Experts of a small language model: vocabulary 32768, 102M parameters.
Below are experts of layer 10 (counted from 0) of a mixture-of-experts language model. Rows are named router (the router's row for the expert) and show model dimensions 56-111. Each number is 200 + 40 x the weight over its row's rms, rounded and kept within 0 to 999.
After each expert's rows: "mostly gets" lists some tokens that are sent to it at least half of the time; "comes after" lists some tokens at least twice as common just before its tokens as in all text. This comes from a sample of Wikipedia text that the model never trained on. Tokens count by the router's weight.

# expert 107
router,186,170,145,204,248,235,186,201,161,190,179,146,246,228,181,222,191,193,200,260,162,201,239,164,197,201,270,195,205,172,213,132,175,227,163,161,194,210,118,254,224,264,165,195,149,181,225,191,210,254,156,177,231,151,226,158
mostly gets: " Socorro", " Hapoel", " Peter", " Los", " Santa", " Maccabi"
comes after: " in", " of", " |", " at", " the", " from"

# expert 0
router,195,150,297,222,170,165,238,230,234,201,226,148,200,226,189,238,175,206,196,127,176,152,209,165,261,223,145,164,215,144,212,228,199,179,181,223,228,171,233,163,212,223,182,191,202,217,164,200,165,207,199,211,162,237,281,165
mostly gets: " one", " two", " three", " several", " four", " no"
comes after: " |", " of", " and", " with", " number", " No."

# expert 54
router,134,222,177,249,246,284,157,173,139,186,179,182,196,195,240,183,182,124,170,269,162,171,261,197,187,195,250,229,233,135,230,209,169,160,224,134,240,182,204,236,214,212,106,177,208,206,188,189,224,231,241,165,200,123,205,226
mostly gets: " Hapoel", " ISR", " Los", " Ken", " Maccabi", " Sri"
comes after: " |", "|", " of", "-", " in", ":"

# expert 45
router,249,198,188,155,238,225,202,180,265,251,185,174,179,230,276,185,204,182,226,200,220,236,190,225,241,204,209,202,198,195,138,173,228,175,171,206,209,192,216,213,205,256,207,162,187,222,190,240,218,159,177,259,145,217,141,238
mostly gets: " MPC", " Votes", "Scientific", " Binomial", " Clade:", " Goals"
comes after: "\n", "-", " information", ";", " classification", " Animalia"

# expert 14
router,175,233,187,180,229,200,245,122,268,207,183,220,248,189,257,186,177,179,194,176,110,214,227,190,282,207,152,228,223,237,219,181,142,165,172,228,177,139,219,175,222,204,180,178,168,176,195,249,184,145,204,145,127,280,211,215
mostly gets: "0", " 68", " 48", " 45", " 75", "–200"
comes after: " |", "|", " (1", " 1,", " /", " 6"

# expert 115
router,201,162,169,240,169,214,228,228,128,195,238,208,162,203,212,132,208,242,174,224,240,277,216,192,189,183,220,166,195,195,208,215,213,209,176,166,204,145,136,168,155,209,238,216,165,241,164,180,136,202,163,225,258,188,175,242
mostly gets: " album", " town", " company", " song", " game", " film"
comes after: " the", " The", "The", " a", " his", " television"

# expert 49
router,168,228,246,214,186,144,124,209,209,209,256,225,231,229,224,94,103,185,239,252,191,164,204,221,191,245,202,184,147,231,165,232,269,161,224,225,223,142,251,236,298,171,215,191,239,241,258,198,245,148,227,238,208,103,238,223
mostly gets: " where", " this", " which", " for", " what", "After"
comes after: " in", " at", " to", " for", " during", " of"

# expert 65
router,252,193,214,197,202,151,184,244,227,201,190,230,213,229,181,199,215,186,231,155,147,156,250,176,231,236,189,215,194,210,243,195,222,208,262,170,242,256,229,186,159,253,133,209,118,154,174,119,245,222,243,198,135,171,256,119
mostly gets: " several", " many", " these", " public", " different", " large"
comes after: " the", " and", " a", " of", " for", " with"

# expert 27
router,186,214,235,190,263,257,97,157,200,211,234,209,164,177,235,210,187,170,242,154,159,225,228,201,211,153,275,262,195,206,256,121,137,230,198,154,229,205,220,180,247,204,143,165,198,213,247,127,205,260,222,174,216,242,183,275
mostly gets: " cl", " sk", " Kn", " Met", " Tro", " Qu"
comes after: " the", " of", " in", " at", " from", " by"

# expert 6
router,220,239,172,166,245,207,252,238,203,217,196,120,195,267,280,178,255,257,199,140,156,258,231,223,286,184,198,234,129,143,203,174,238,193,161,226,160,248,189,204,185,241,234,166,200,149,230,221,211,171,229,196,165,216,165,184
mostly gets: " (", "(", " (M", " (N", " (18", " (C"
comes after: " (18", " |", " (19", " (17", " (196", " (198"

# expert 81
router,192,190,219,233,218,182,88,182,202,171,260,176,186,201,212,157,156,170,178,204,156,161,224,193,206,110,162,158,162,228,225,293,178,198,215,191,164,171,222,246,203,207,144,187,193,222,217,142,242,270,217,207,198,160,178,248
mostly gets: "The", " Label:", " The", " Owner:", " company:", " Operator:"
comes after: " of", " by", " at", " to", " in", " on"

# expert 69
router,232,217,162,260,264,215,170,216,127,168,179,83,163,268,171,228,188,190,159,215,129,215,132,310,189,239,204,92,235,171,172,208,168,261,193,202,268,278,168,184,207,242,171,204,189,217,211,191,240,200,148,190,162,190,221,209
mostly gets: " player", " member", " President", " director", " politician", " son"
comes after: " a", " the", " his", " and", " as", "'s"

# expert 26
router,251,191,204,215,242,184,172,249,214,227,211,192,199,256,142,210,207,164,172,187,218,199,181,143,215,261,185,193,197,141,240,167,248,216,209,167,238,171,135,195,142,226,164,247,126,209,139,115,159,238,168,207,158,193,176,131
mostly gets: " local", " national", " small", " large", " public", " international"
comes after: " the", " a", " an", " The", " and", " its"

# expert 57
router,256,243,231,189,180,241,171,184,199,209,229,177,236,164,179,210,251,265,181,205,178,234,263,193,212,233,172,181,175,260,173,188,218,181,242,163,208,153,218,233,247,191,182,224,192,211,237,218,207,257,200,221,258,252,245,259
mostly gets: "He", "Although", "She", "It", " However,", " He"
comes after: " ", "\n", "=", "The", " 0", "-"

# expert 71
router,199,245,198,211,215,176,134,196,228,171,196,199,218,158,220,140,130,202,241,148,170,120,233,221,176,208,179,184,142,150,178,270,243,157,249,216,194,225,256,201,248,206,219,172,202,251,189,149,273,195,254,281,197,156,206,241
mostly gets: "The", " the", " these", " their", " \"the", " (the"
comes after: " of", " with", " in", " to", " by", " on"